Experts of a small language model: width 512, 64 experts in each of 8 layers.
Below are experts of layer 5 (counted from 0) of a mixture-of-experts language model. Rows are named router (the router's row for the expert), up (a neuron's input weights, with its number), down (a neuron's output weights, with its number) and show model dimensions 0-127. Each number is 500 + 25 x the weight over its row's rms, rounded and kept within 0 to 999. Numbers have three digits each.
After each expert's rows: "comes before" lists some tokens at least twice as common just after its tokens as in all text; "mostly gets" lists some tokens that are sent to it at least half of the time. This comes from a sample of Wikipedia text that the model never trained on. Tokens count by the router's weight.

# expert 49
router:551514513468484518539491516468502503507484491548474503476481530502513490513526484472493523503517478449466458505493495521486501493499491493507509532451501509499512469462506496502535507470505511475499483517493502522513495504452512537486524473475517495493501519546522473426515503526514458516488498506472528517478451522461468517512532426513557523509485544533524514463512501451497520533539
up0:530488453518537478528485509527479512522479514483501435504515446467463490545524496521519505503507481517535515480473505464465502526500558550501521475533478471513527497497530510485525482518507527553522471535513524482522432476513515460470500507528517470533516540461518510470504486485489548496494519554520482469535482498486485498508518516485535459490498522490514490516474483506525522510506
down0:476535481496495528481492476545523498479481485512471505466490500526515490477506513505537515480474477528502512524496448515468554455498471509472538520435453543485549497513466479476461542487471483488515500478494468510508434501448442470514495493493493532496516496480498493495492522471488463510492457541483477502514530518547470514499510470501521496491465480485525505496507485471561524486473
comes before: "\n", " The", " a", " In", " be", " but"
mostly gets: " including", ".\"", " include", "ed.", " are", " because"

# expert 56
router:538495505509493452558510480501533547507487545514531507506498519513511491476509500510469499478496488474501517555515481513488492515511527500471535480471482499456451495495482511494483500519483500502498517476517528495516497480448524479503522469521507498470543479507509536473516516496494441511493498523485507448462504489463458521454499463528533527509485533513465501491503498485468505459477
up0:486482496508491517521491519516507517479479493516471504496487512473510461558488497517474499474500480501484513486488557499508517490480519528513487537495521461498484507496474510474509488465513505494489532478507483525507510560496499475508473541474497485515525536516452506474507481504456510514564504518502494501508529439529491508479487486476538478522495489528473536440469511551500481537499
down0:478463499524507469535480480488525505469573527512519489504546495478467498481512566515506524492525542488480504482494457513500495507501491534467512535519483478491452522505497471509465485494491480488487457526508537466511464487490520480467524470488495460486531532480477556530465521533553461510486520516516483481546492484505511514535482530523487483499484499485513512511513493471470524506539
comes before: " the", " a", " to", " that", " his", " him"
mostly gets: " there", " where", " However,", " because", " There", " using"

# expert 38
router:452457478503530514510432475471515546542491506531481521478475475507498499484532441539574466530511521461508476506492492528521502523483501523492492494462468509482523498499514462468471526515505522460459514495467504502507495527437497466502504485464507498451472497490539490492505498486529494512529463525455494476490513511491490509530486467506519472493494511503486483450503504518489496539500
up0:524480514480501512525544495538505503547534471519486456469475495473539534481554519509549498506532500481487518519510459508484545526490542516489530497463486510499479498454544460509516547540529495516465515443517493500483490484525495523532487498530515505506461480525508488499474548501515477487507516533492515531501518522449522516501531506505524535522492488538522497489468512509504474504481
down0:481473496520494509523511466518503487475508494524464484493527512544510472505489468502497505492500487509523494476507517504558470509480484477514449471506536492520516517508504493489542501494466456456500529480493460513556525512492502505504494475455509514482487476468530494508558463522487479466494475493517472523499493522519519474471453561461533496545453507504527490470460480511496520515483
comes before: "-", "\n", "=", "Personal", "Scientific", " –"
mostly gets: " Animalia", "–present", "8", "1", "000", "42"

# expert 47
router:495541483495469532505475515443466560509503506480508511471468442518486505480517444478525479494533524475511473487472500519436492509456467479540487496523455511497567512474509506481474515486480459488472492509535514515493526550502495499472541471458470518469484505506517523470482508499497514486483496520452501508514497498473480483489473502506504541535495539498534513467499519481464498506519
up0:512492474485479507513507481492549527509513501462474523525486514474515475496515518479476491504499530538519492494489542509511470493449485511534546503488527455522498511473513447504453490512490533504485480504495513500536543468468544498490499515466496506531488495461491492576535514507483501494519495533452488529482522519491541483527494489498493463536487509477516487510437468457504516507490
down0:471532478518488443471532502522497520473514468497513510527529517464491503520514530483509506466477550507516487544502523519506485507475474516489521468500509476524488518465505470550476497542486531518458551508489482529513472528506517516472489533521461487507455462506486492492504493474469470506508451512479505494505538509496501500481550484475509479468534494492495513474520532496511465477510
comes before: " |", "4", "5", "8", "3", "7"
mostly gets: "-1", "–1", " 22", " 18", " 26", " 24"

# expert 19
router:444515513521490491467475506452486487523481486478477511484474500483481498509515447508499473552525535468534448517482451513531468516475499550522471497517479522508504516473483514469476538454459491509475531481466476522485516534446494475493511484467498504473479482483506472522490476513488489473484450531471522428463540524457495497504516517535530546539501507510484482496552456488481479529552
up0:509503479478513419514531464494495494511531509527534525485535474490497523472488462495487557486500478487498469507471512501483520484486532508501522493503460505472522556499469550481523510485478521503517500455500490506499498518459495489473490464508465512481431516505540460535488455482496457504504475497507502487476474533484505469518514479458514518522475506537527457468523494466486537496494
down0:499490503502451513534515463506526468486493502483476520515488504499515524514528498516485500541523470521496453518523537487501494542509514473496528485541481490501496530448480525464496479505487494474522470497507482489487514523502509474500510517469496454491492519487505506518505458481523509514561477507455482524539457456492483506524498498463506507494499507528475466474475495458522505564503
comes before: " |", "',", "'", " /", " round)", " March"
mostly gets: " Apps", " round)", " Animalia", " 4:", " A;", " 1:"

# expert 62
router:544506474508510479561474488488521481495456499534534465485494516546519477496511518491489506497511509483515513550467496512532481496507545513525508496461487546493541499484475462483476489482488479534546500471536508485526501482440502509470506549551442518525507521509489497494483492514511498504468521523502513525493513505509462518495513498482521501498527531497499509471491448491517527519493
up0:479492489472488540525480508487469525483492492507523505468473520498491485502535462504486535528498464503517504510513510475511520501488522492498444550544545487473518517506545486487520477523496488472498489510496482494527461498490506489524519552536471472485472476523517518501470490537498479521508513488563547455509523496544532483497480483509451496492498520497483508493533489483457491478479
down0:483486488511512490476511500527513520537539502487468524485527494483530514476528508488474490467479542477484541470487519546488491489494512511518501506511479492483476483479504496547467477495486503535509522502490490490489485491450467506458503481499469505486524514492486478482471448553500531484514442522469493520477498503521534487501516476485509513510464513493512482525478528471518463522515
comes before: " of", " and", " in", " was", " for", " on"
mostly gets: " film", " album", " music", " song", " book", " company"

# expert 51
router:528499497522529477526510502487516522461462540479534507474493519507523508484487507469519496512501498452521506519498491513506498505502494536501519523467495554464480495517499524481480538503495514546496447496500523531529536491524503506485525500490517529475503512505512508467499536499485451529472491501519536473462539502472469506494554465536521521511495544525495508479489505506490523499514
up0:526507467492455505549465509489441502496463502534475504489483490558484492538528507514508497436521509541477517508507517494456498488515503525486514510505469526516481523547469518516512483454492491485525467500463484479474505515466480489480482527527498478570488499523482471514529525482460461475535457548511538480511538512515498511486471499493445511480508524474441532513519474496497518499459
down0:497465479506524523499520478508469581495526489493506490511450499489490484520466510482534503509517492546487483515509471502515517486509458491463523498507467533452482522537507539539533504495523490514517463558505540549519509538473507484498500497501482506495488505475503498527533481506489492473516484485460500476502525500506509483541535508520488513476525494515515528446526519492449508539485
comes before: " by", " in", " the", " to", " a", " on"
mostly gets: " made", " held", " became", " played", " released", " took"

# expert 39
router:508484461495508466510486464541515538505488504494531516515502495524508480484498495495517513511541490497499493524479506469475467507481491500485526491457464482485506465539476473467510497480493483496532494467545504516519502470494524508495535534493470519539554487480491498518503493480475495482468542487516472470487450514487473509497515475549522468488457546486491537532465418479483515516481
up0:527528513518506485524492499533475473510488502498478541504492471496462495523517490434527524471499523498491524477505504473471459490499478475496511502459501513481463545532508466509493527485503467567518484480455488479509519488485527510493522520497538503484526514484501498497519492523498491493536537496505491511493484479487477521492500478516507536486477478504491479543508469492498484481471
down0:492528539478510511516532470510476476482485457498491477491496492511517497515500486542512555490490528478519525555495508495524488549453486504499506530489489541500488494523499515475490488541505440483564448486559521480495538513495508480481469518489513521495540491472525527463496494513501492460468508449535476504497521513509537449520503489496473516501493518468508497488491447523512525525477
comes before: " of", " to", " and", " in", " from", " with"
mostly gets: " down", " back", " south", " off", " north", " front"

# expert 55
router:468496438504504524470474500474512518491518505549561514479506462510446468486553490463471460478450500472497488487449479503492480477489493506481514503461495492488494483506466536513499495474484478511525517517534530499558497532479540523481477459460519483478490515491516494487476484503517511536513442471491506456490484467503487516495529504530537467540521478474472497448543486499484492464492
up0:545514527511513464531507508511521478451516496463497449480500498515474464457505509478497416533510492531495485493499480503489540563528545488483480518497486565493507481504450470456469535522538502480499517512533495501510471498534519510539487525487512521534511456484504505525549517465503519509496551526457546519482488505517507480504491500477474486509522523501457514502487497534478556457476
down0:475506489479520486495505529437518504540498497475482513459511471507521484508529480486497488503503513546494440496516491513464536456509507479524449529507500528472465493458463484556505512480485490543471546470524527503536444497523457481536461495519484481484538487481540512513510504525500515452463501537522508495513477462502490537457483495486496486504513508524447529472550491518494488503517
comes before: "\n", "American", "-", "Species", " Species:", "The"
mostly gets: " x;", "ethyl", " Authority:", "ygen", " Species:", " -1"

# expert 29
router:534506510493494513501471494451520477525485517494499524453511473514479481498501486521501483512528527477546506534467462485489477481472491529519499473495521486456508454482485485524506493499508531537535519511481541479500472530511494434518517464552490550496520468475544430450527509538472433551468463478446501508513488465501477498457517521494501541479529539475483515483518502489470527484509
up0:488496512553493535490496524518513512507489501456457489501493533500504522474495523479496474486518504488535521493488516496542496474479485523523537505505560478509508499482494491470454505526493477504493513517532451504469487504488490540500517470487519496468486522482516460511473456502499526526490525479556474516542507494493473510547508529500491480507507507489588553551525467490524473490472
down0:459481498494493516512535507495483525499501489493476452483450512513477487471495490532518542447495496484473523517511471479493522461477553528492550472523473536496531511497448501502454503506514499450534475482545458458536530485532488517498494474491468497520461508484529540503471485473487474483537526496506525519485476503528527511511525495502517510468504533494483558477519495474508498480480
comes before: " the", " a", " his", " this", " to", " he"
mostly gets: " In", "In", " not", " until", " However,", " As"

# expert 15
router:556518487512488502485464519523533528517476527498530556475474519499491479504496533518483472458518504486513514518479526485478493502466476516553553470471486516483485513491482477468468542470449512568458523546508558485502525499473523546518514453483442475498490496489486525473495495493507466535473468507464523491495516487488498529437518512516492541536502509470475494492459429502471504491528
up0:539482557514477453516454479504508520501510537527488515470520444523471492446528515468526486481498503487516525495522495498510485508493475530498510516505480465530515524494500464476497502501533524492501443503473497517529450570510516485542513510474508505522488485497457502502517520529509520513552518456521528477509487495507519484491491533531530501501527480516498529484512522499514507455513
down0:464498498474525500524535522533495503516510491490473522530509541448500538512482480520441529511486493455493530495492492513515515522544480484524449477473494497477514461478451511490476470527519485488465496491485527493473539503501524503521464502450460506496485496473487500460513499507505513445527491556493505513515533514491464555516487505478474485476454466439508472496492493562498465478467
comes before: " the", " a", " his", " her", " that", " was"
mostly gets: " this", " called", " This", " named", " During", " wrote"

# expert 60
router:505526434507509482518506484457546515460489500526504519475493531510513487473478449494451501497523554446497474523490482506502456495477477496507514542523465478512517478454520496498504510506490492478519509485531508517521524511519495512473494501478507531464489529479500512497463499540518515508448489526513484476556476493505488509528485501540505509540495503509526462493537480449522503492523
up5:532532508487492528528504534457484496496473517509535523481516502500497498515495509459534526494518506499466485481512510527507530474496543506476507541538461518481495477497501536520500478449509518509545512483511531491500516504485494470444492477494481534473484472521523482487494475460520495506504458506556540503524532524480520520540542461530502471483511480525456544538504516508522485550532
down5:457489518447465451519484474488513480464474488507504517539512498507516543499463473533507499546475457513537486525525484529501481513518470559486523533531467519467487482513509515557467508503487563497497484495538507496535524548517492481486510492529534496496488519499497494482490543511475493482510551530491506515500489476494472547498498533500505495502460486553427511461517514521528545511517
comes before: " |", " 0", " 1", " 2", " 3", " 4"
mostly gets: " Votes", " (0)", " ±%", " Candidate", " Total:", " %"

# expert 37
router:512469481501503504473469474512528533545515501533508511500484504479478475512525484499545496479526471517508482505512499509485508479521495485455522471467484481480508516476558500472483495466485533497484511504463521493502507495523568529486527458489520497507484461533521513456488468497500509511504512523463578473530465478494504502495497484492525492491511502471483482497559506499481477471513
up0:477493472470505495483490469491525493522469457497477499516500405492457491493477515516499488503549498532513440534489497515479503430493498503456529486501455512466496467490500484461505526503512524491510461513470477459480487479524536536520506543475513490523482525499528506509529506491497481498501494505483495505518503476531501445493502471501546519478491518512486521486524471497513517514481
down0:439505544507514493480498508492509493518527497500519524493550504531462474502521507520482465522536524490515504495543489544508498510504492521479465419494476503488514466494504485495516540522461505522518529491482437494488545510512510472486516521507515486509493486490521583522484465499496529520471509506502516464513524488498485511498493513520542508523459520489597495495480500523423499497488
comes before: "|", "\n", "The", "-", "In", "=="
mostly gets: "ed.", "ers.", "\n", "ation.", " years.", "ment."

# expert 27
router:488501464534514534533488477498489546488471536500509524513492456535519485490497443476504485476498501534515488509479495507512470469485482516524523483496457495497513495473474454487464497522493518524507532484498492488518536478491545514499523450482485517477473524482491514491505519519546497488457488546478516519492479461502482542497494508508487489512539507486506499466529475494508477501517
up0:505516484479507492509464479498473507482453464492521491484418548498507498491455503521492464493461558508458482494492541509530516446504519517476513496494474530535502515519518486502516475514486515487489497500507491516537495493481508548525517460519483473535472493483511540485516479482492487492488523511473504487505471485521457535548468474501471488540495482516495509508526459507509496505484
down0:511515536505462525496543539551550498515516478462539534480540493515485516472541536487504492485462487524520448469489547466435509515467493473496476476549510461495523440522459498499514531535505492539502495489474510479540495461523488502476484463507449516494536477532517503459525501470471470499563521461510491528468480529531526479514481534486500490493497482476508512542506532502479472519510
comes before: " ", "\n", "-", " 0", " 1", " —"
mostly gets: " x;", " tick", " Arthropoda", " (Japanese:", "\":", " |"

# expert 12
router:582503500533512486550464492507518521526497553516493473495497546543494474476512501486495497497540526477522512525496533491507480472497469534517502521458451506474482523527508513481462514475467531483494515525504502504495511520504502497471554455475466484496506513473502481472492503505509451520459480506487524453462454454438465491493549506519488504526494510491515480527473445501484504505517
up0:513529496532516524510508531510478511569444496516517505545498498502500544500501471510492531480526512527519470469467527516521501481505487522461527462538509500511489511508492508465459509469469516497472537502485461493469475483477484485515515448453488509533491477514504520515548491484529510505513492481547526474529479472532511515484476498530512450479510535527509494493508477472480492495505
down0:477493487472474463546506519500496513532508546501504525471498532478505451468508473521516497522498476489467509527486507469545499499507468430528470479530516500492508536516507512503486485462532515457528523498479538526505506513507523514465498504469483425473511521500553518521476502475509486446494527516500534490541510482497506466486486547489533503453491492458487474516533518457545506471487
comes before: " the", " a", " his", " its", " their", " an"
mostly gets: " at", " in", " during", "In", " among", " including"

# expert 6
router:505500484502517542514464475461508519537501497551482478462498505530506457512515459495504498491544510486485470510434503517502502526478468489531532535479482468450507480474502501512456541461528505497462479525469516482521472482471544506505512464499472508504484514498504464528516529495570496520483520503496496481498478491532479499506517447480478505459543528536485500465527497464503531521523
up0:498513528515496449488459504520504535496501484546497551451460550485570468507513479473514482531469456528504465493479474522498503508496538550509478516532502483471522513471484531505488519483520501493502479536507521481509492517472522495519471496513492490533477494513522491477499494412514490485519520511500547470480559521489519479474473523496556513521572512522528477461490482495493526486457
down0:504511519480497504515512528520506505511505439444523507516460519471495498539492509504430532485514495490479470445442504499490489509490480517443512532472524490490500477499487492481554495491482513516520466490461506491481443468489506501512505510512532492500534528529488458464500482512476422516533485516488488488489502540512494483490524499474520530506488497488493514488539519503511521511502
comes before: "\n", " The", " He", " In", " It", " She"
mostly gets: ".", "s.", ").", "ed.", "a.", "es."

# expert 36
router:484484447505504479497463496454528518521506508526529499462484531534527502474477471447477470476550513521497506535525474519530438476511538476503498483458483529488482461487504475481522501470483482515490501489519501526484502499453507504448496497520465504491529513474499523482462481515476513502498537523487483464496502474489483528503496526531522532514553486548527520487504443419523488520536
up0:478503470475482505506523470508528494505482548515508517545532469511509518489490528571466545479546524519472460491512487505501506463487464509511523452462517457521497476491506540524509469484501463471495489524545522491487507498495471505488489470489504514476532501497497504532495543518471490497434538522479527525523512502538522500485500492461483544485516493500520513496515463487522478469473
down0:455503550478478530459501543514543545495445537467474492464495515494487470488544527506470511520469477485469501500496470515482464462488523490525509490495530508569472515491482486528539505540474515510481513515509467551501494534506469496502502505488504477481500512508488500482538476445509467473538518500526499497494478446472518498494506481509475501531538519516475469514507494508481472476478
comes before: " and", " of", " were", " are", " in", " with"
mostly gets: " people", " species", " members", " those", " points", " students"

# expert 16
router:490476461513505502490482538502464516517500524495512532516496481484501489523475450509513473508518535532516482496511463483508457526508504500484496494496489497518496500483516466484528468475513549503468513511532497478506537503545486486507503489509488524472514487543538489462481502491500493491507488522493530504535515479450470513526512508534478532505536499503505490503551507513475498473522
up0:475540523511511490566525515499515473484516552490495515540461491486496511485528502492521468505494543507459508501562490488522474521498534538491527483501466502501479456508483485555506506490514482521534501501522536492490501511502513498489475476491496483462522490442480489498522480526511510520471477514488444516549488518491432506561501493492471494524470455521527535483453514472455503508480
down0:483562490527490470481515508502479508491520501501516533539457477558524500490527488485517469485535510479483494488515477499506494480530525519540477463484495485504478503529491503528489518567495528483521489498506507506494498509465486476500496472502483523463495463489511488474544521569494445526473549439476503473510491535493507484528468441487540500505507498499481539521502485532501494512506
comes before: "\n", " ", "|", " JPL", " ·", "_{"
mostly gets: " Votes", "|---|---|---|---|---|", "|---|---|---|---|", "|---|---|---|---|---|---|", " ·", " Clade:"

# expert 35
router:480459472499485494515497454490486480528449518488495521498505456504505495473488456514507460497476507476479488491489515534525518469458488476476516469502456516504518537486536487476459520503424497507508508494478481501520539531502502491508478472493454465472482519512509444517484519550514490510447463515520526460489504505496473528467515488529510501485501522496494498451512492484514510499478
up0:480508529525537517483507519479514463486536526479501484515434467514487501505487518468484498490519481521512485502513549523476497503461534490470535489526472516538509502452509483460596514481520468479478471505514525502495498498459504479487512492501446471525509475511516498499499484528522534521461474511492523490511476538508504501523476508538512513510462456526528534490472527508511484511492
down0:520442524483504485503487460549451507498465504499511485479465519479491496489527486531494494516495509527491507487497515540492469478534489539533487468481503458474493539558523501519513499488493487489502445474560521469510546506507488435521486488458525460467515470503521504524513502534470467509488535541519521537523457491464513521502549512465477494514541477468507512500515525505512479498532
comes before: " |", " /", ";", ")", "\n ", " City"
mostly gets: " MF", " Chevrolet", " MEX", " ROU", " JPL", " Win"

# expert 18
router:485464504486507489504512502487538484487497505496527524501525474514492516481484506472509508518512499477512468556517505495527476519481551528456491490458462508521475510487499460536508506476492497473516500508515461501517513521513477516442506483509475494472514523528496457486549550481502493518464504538448501516460541505482466527497534468503504494541550541513537525505539468507548498537514
up0:498492487545488534485481475509483479504452503470535531505526476488508493553530508516469466486487499506534496517531467483523513498535493522497501558494498511508528515497492484502484464509486463525476505500511497513476488506485518499496499538530495516522517470507487465533473519547525477503515536512500535491467508477524502519477510511501482515466486499505516500519500508497524550550516
down0:526507484512478465497529475502503507476468497480522530532462474497492487446523530482461469491503491497473543508495496498483464505505507465469512513523484525469446520541510527467491500460566515480551519478485484488479513529534452482470481486499515468529515516500496506506507529474472518474502490465490496462494466532492533514507489492524458498477479534559492523493512473485479482505515
comes before: " of", " in", " and", " for", " School", "."
mostly gets: " University", " School", " school", " government", " College", " football"

# expert 26
router:505535450510520494492482489529526520463494511485515496496508475534532492512496521488500473449495586483489459530536494481494482476486509453521488501528475477498519501495542487462463513481517478502516484454505511443484526504513537536501534469490487530540508540511524510481501484494521483489486457495485521499477538470492482508492468486533505482525484490511503475495532516480505502515485
up0:480520496474556460481494461486463521487500513488508531526518507522518482523540475486487516509504524480496500512522510497520467502493503517499519493484531477499552446500499514537517448512510526532517514510507503501475528487526513472485591516511481460542497510515488504525503542492494502496464471468490492504447482425542498530489498482484482466523504506484486504531527531474444531485456
down0:493502521467508481505529507488498457457494513515506531502520518482526494435504507542488530513469508468484514493517545478466462475482488452484463528512490507486516433509534503468498514472487518514534450473506501500495470483521489464508507530432482520539525505515446506475465496494551506505476528482484486530538492563437528522456537522512487502507508489537520470475525514544467465481535
comes before: " ", " 0", " 1", " Candidate", " —", " 2"
mostly gets: "oc", "uc", " (c", " Cl", "-c", "amp"

# expert 63
router:530511510509483502502489452459554504520462496557482501486486500481456502500525502484529522516489488522474499526520497463512455461482485515463560490446529505481467499496478481492476545466508457489522511527483488524527482483506502487481498509478492482483518488493511470508473491497520486514499551525474495465515474470488490511495555496513510480514512540500524533494487477489484508505514
up0:496494482500518487533547542523462500522497480516464505499490490444514447442466521519510521550494475477502501500508496502572491490481517494491503443459477528543508477503529471504525511491498509476504533504470472480483482541503480496523473476511510475523503494506473493501499543488483529501498516521500503490524501501510460507514497492497518468538506504470486519515496518496531510517473
down0:488469476505533506488531529500512507493527478506533452474489504458503518511495505514446541502521524482494521502502485490498484472496523482545480507518510500501531506477500532451486516492523469460488494488474502517509533488477454459509521473508476505498475466527488483508478520468529571489522476453497453520497478524498505488523478458513498482535521490530518470484479527483514496477521
comes before: " the", " part", " South", " north", " western", " North"
mostly gets: " located", " near", " west", " southern", " western", " northern"

# expert 57
router:515481510514495492502520497448506502503491497505484507485463529518508524505511486518496513496507536492533477542509512496496486516475528469473524475483483488466500499473492513463482489528527526520520508503539488495535529520493488456491527516515457502485499487464508473478472491509494439504489500495492484465516467504422496514524493530541538472485510502500500512503487470505493499473477
up0:494484551527557501465495466531507468474443509514474461500506508470485479540499503496506498521468483477505513513482523512468513525503491509512527511545492486479508530489482487511483483538509494551506536458456486530477480508509492492493493507482497508457479471506531497479476506454485469523499477495513494489493516531492514501491466494465533503478496486508505511509480510490513533501485
down0:545445516503489514479481488508476491508464480509527505498460532520494515490468467512459487492503485544526475501506483506507462505509499499500477513493497480474485500517529474462499520491511462461460491549517430488500480482513455476486470497535499469497501486492476504494478490533495481491518508493495462548474500510494524488485519468490524495444453536513463565496510503504489470503490
comes before: " by:", " of", ":", " by", " in", " to"
mostly gets: "On", " On", " ft", " Location", " on", " Released:"

# expert 10
router:495487459494513502516492519445488510550509499509463531495449449484473503489511440429451519486489539484491483512477484545482511502479504451494527505468469528471520486483517485465522476517472460491440478476478519508493523546494539522485505454479531532483467462517509498459536512506512490502509513515477506501483513463504485493465522486533542508498470494486534512477502483489518499516527
up52:472505493477545487498493508501484510505469521505498512456502484495474517471488504539503484519483514479507512514509509485526497474474504506513443532514517510434454519457483512469511484455487497495475479476449506515495499496532528517541497462512474505557510507518520546486486497448480500476544467522467538499488464533492511502489470498531489482518507487509489434526513460542465545505437
down52:501511504466479494517455469483517471526505539497484502494494497493490481537507537505494480538463513515504522501543497451538484504500520491566463539502505530519460458539503517503514497533513481503539473518460526532461443506463473525499438495512496496558502491499486509519518502507479491475519463526506493504504499520519476484509491518463483533520525524493501528548510453543472560526501
comes before: "-", "|", "=", "h", "ab", "ar"
mostly gets: " I", " An", " we", "He", "he", "ah"

# expert 53
router:487503507487502524526527482504544489471484541510513471490504510473488490465514509535452489506517511512514496510541526513536517485517478491507505488491489534487494487514558518462504507461509505522436488502503553527507508499509492522460575459491463473507478527477503455488524501515553490538441433494497503530507510460454473502463546516521501521510517531490513503481526504497475538545505
up0:498527488499473493486531484519497457504494485541492462526486521490525509515516514570537472508494556539484436487487479499510539511464496528491496490438538495521501490454524501490508469508512539452475506541489537481511531459551506502500526484511518574466506485570532520484541526526495512492515471517467550509483501484474501528472536511505490484516505472469548487542490482505529508459482
down0:446494504507515494498488522497470468529536493491558467504486473513505544527501506467528534529487544452489521509462495505551499493524480479501543482467512493481483531479531559524546518480496524497458494501514473479498488531445528526499512464494520515502535472535504479475519496565479475492536499505495532498481488445506486478495517497526469478491530474470517508485477491463518517494499
comes before: " the", " his", " Representatives", " Historic", " birth:", " Fame"
mostly gets: " for", " among", " of", " Country:", " Kingdom:", " For"

# expert 4
router:454483450488519484522493490540505534479403496536478498498461455486510517486490484458469471485504497471488463532489496487509485472470497459506473451495473500507497505499537487457474513520473474517529474488502472463498515512478480475481500460427496477489520521506521449526526534514532526502489510516493497475485505485495477484479498520548488516514510476492501487445563516516507498515507
up0:473507424529504512487520495513517534481470459496478496498455493476476529532475537463479477480510531496493455478526507495478526522474451479462506492456489544481528496500524518498549525536530499519543455515513517546511470484506495520500508474516507467493536504505533498548534538511508542467517475527506491477534518546504492515509484492467464546492495534513499517473469491453526547471516
down0:479538496456435476495509452538439520506481526496517512480452488556511499486492479486520508508502494494511491478560514481482476466450480471504521491487483491522524453497484454489534484444496529517510487473525523494515514483521524472487465502506489527505519480520504544501505490524520512508495490509528532482514502555490530524538477472504481535518490509491497504506483490553533513484471
comes before: "\n", " ", " 0", " 1", " 2", " Opposition"
mostly gets: " Le", " San", "y", "tt", " MPC", " Miss"

# expert 32
router:463470486525506474533504480478510475503492501558460498505500528501493508498496461434483480468522524481503493533480518511477418511504537519490487519483476536529532471456525502470504521476487489495506508469491495513528530521479493473465522485487451522497487523516505504518513490492553533482475473523474510491494516483498479502476527486543513533564500529529554527484517487475465540531495
up0:544538509529536467505530514465525527516482492493464516517489498496454519523515489546510493514486504496519524470470525494545504532481529515556493457492435543546498521472506502508490498511504509506523514495498561488465512485537524499511493467468492509501517529515481481518500497473500482475554479523463509523519537501496536487496529521496533524502502491511519475495513506486504502506487
down0:480493486511558544494510485477474512466483483475485526519474527453507481493461511503471490490507492471469532504492478508503479456474500489485523506456487504464542486489487527485496496512520479510539442496464468495479514514509485491548549487484511473519457465541549525527498527505485522476540566493493446493481528499487484527521496530488482537520537480497505525535508520526507501529529
comes before: " |", " and", " of", " in", " were", " =="
mostly gets: " population", " century", " Poland", " votes", " people", " Germany"

# expert 20
router:441452484504507530525502508481510495496490494554496531475487504488480506495515472489493494526505520479471487504500479481515500518497547523500484480504508482522515528473486521498517479499503462460514494488478477534519509517504479478477515451474458505491467502543514476470512547531519485493476473516454488504461492495506446539479522492507537501544511525491538517436512476514490510557495
up0:455502485530476508523451488510522468478513509467481508494547515521502445521522496492507492468501474487496463494528505511499483455525521554533495491538500517499508460480507491512500515517490464498476524507553477545530534456528469510510560480481489512497512492513515482518508476509516510486514511484545522489475549437516466503498475503502492517498526505502545526489465496498542523497492
down0:481509503500475502492505495536499484511502495501498501476513506500515473494556516540486526492459472502484516454496484504506482525502498496485495542469513478463483492523487478533506526469453471467474484502529549499532540512481412493537526512477513501534515465488505516520464520512520518480515544477473513475466499500499574463475539500505511484513484501505529503462490529490496545462510
comes before: "\n", "-", " States", "|", " politician", " U.S."
mostly gets: " American", " U.S.", " States", " British", " US", " Conservative"

# expert 5
router:512504469486484512508484532490482515484465495543501498483492485483509440485494450508469494479526506528466491511473516467519524481476481516507508512472468519451526481482475501418475545454526532526510495533476559505540491499475495526451493510490525510465513503506488495511487511525537501511502469492528496494454444495479455518515530442534498505490505432502518470467483500493491521482453
up0:467454477480531487500484557473471544514482485508539501510513527472524512487499516509400507532494443522503530496557535477514511549492490463503503532472511490505533475463512533484457534487510511504500500476496486518514539478553495485480500492484483483510491499458500462435499500527476517561512505480487492464483516487498443493471474521491471460516493456484481477500488525492522523513479
down0:497483511540504543554484481486434493522515459499493500497510523458498485466533486519484499441503546538487466470547497501492517530515513479484509490493493507503546523517510541545496463519493495452503497515472489513483502477501466489478506436482454506489499504494514444510496515479546458436480502520511498473491463534497565512447461479475497465513480529498526456499546477525494455541519
comes before: " |", "|", " Country:", " Born:", " Order:", " Coordinates:"
mostly gets: "/", "^{", " (", "–", " ", " 2:"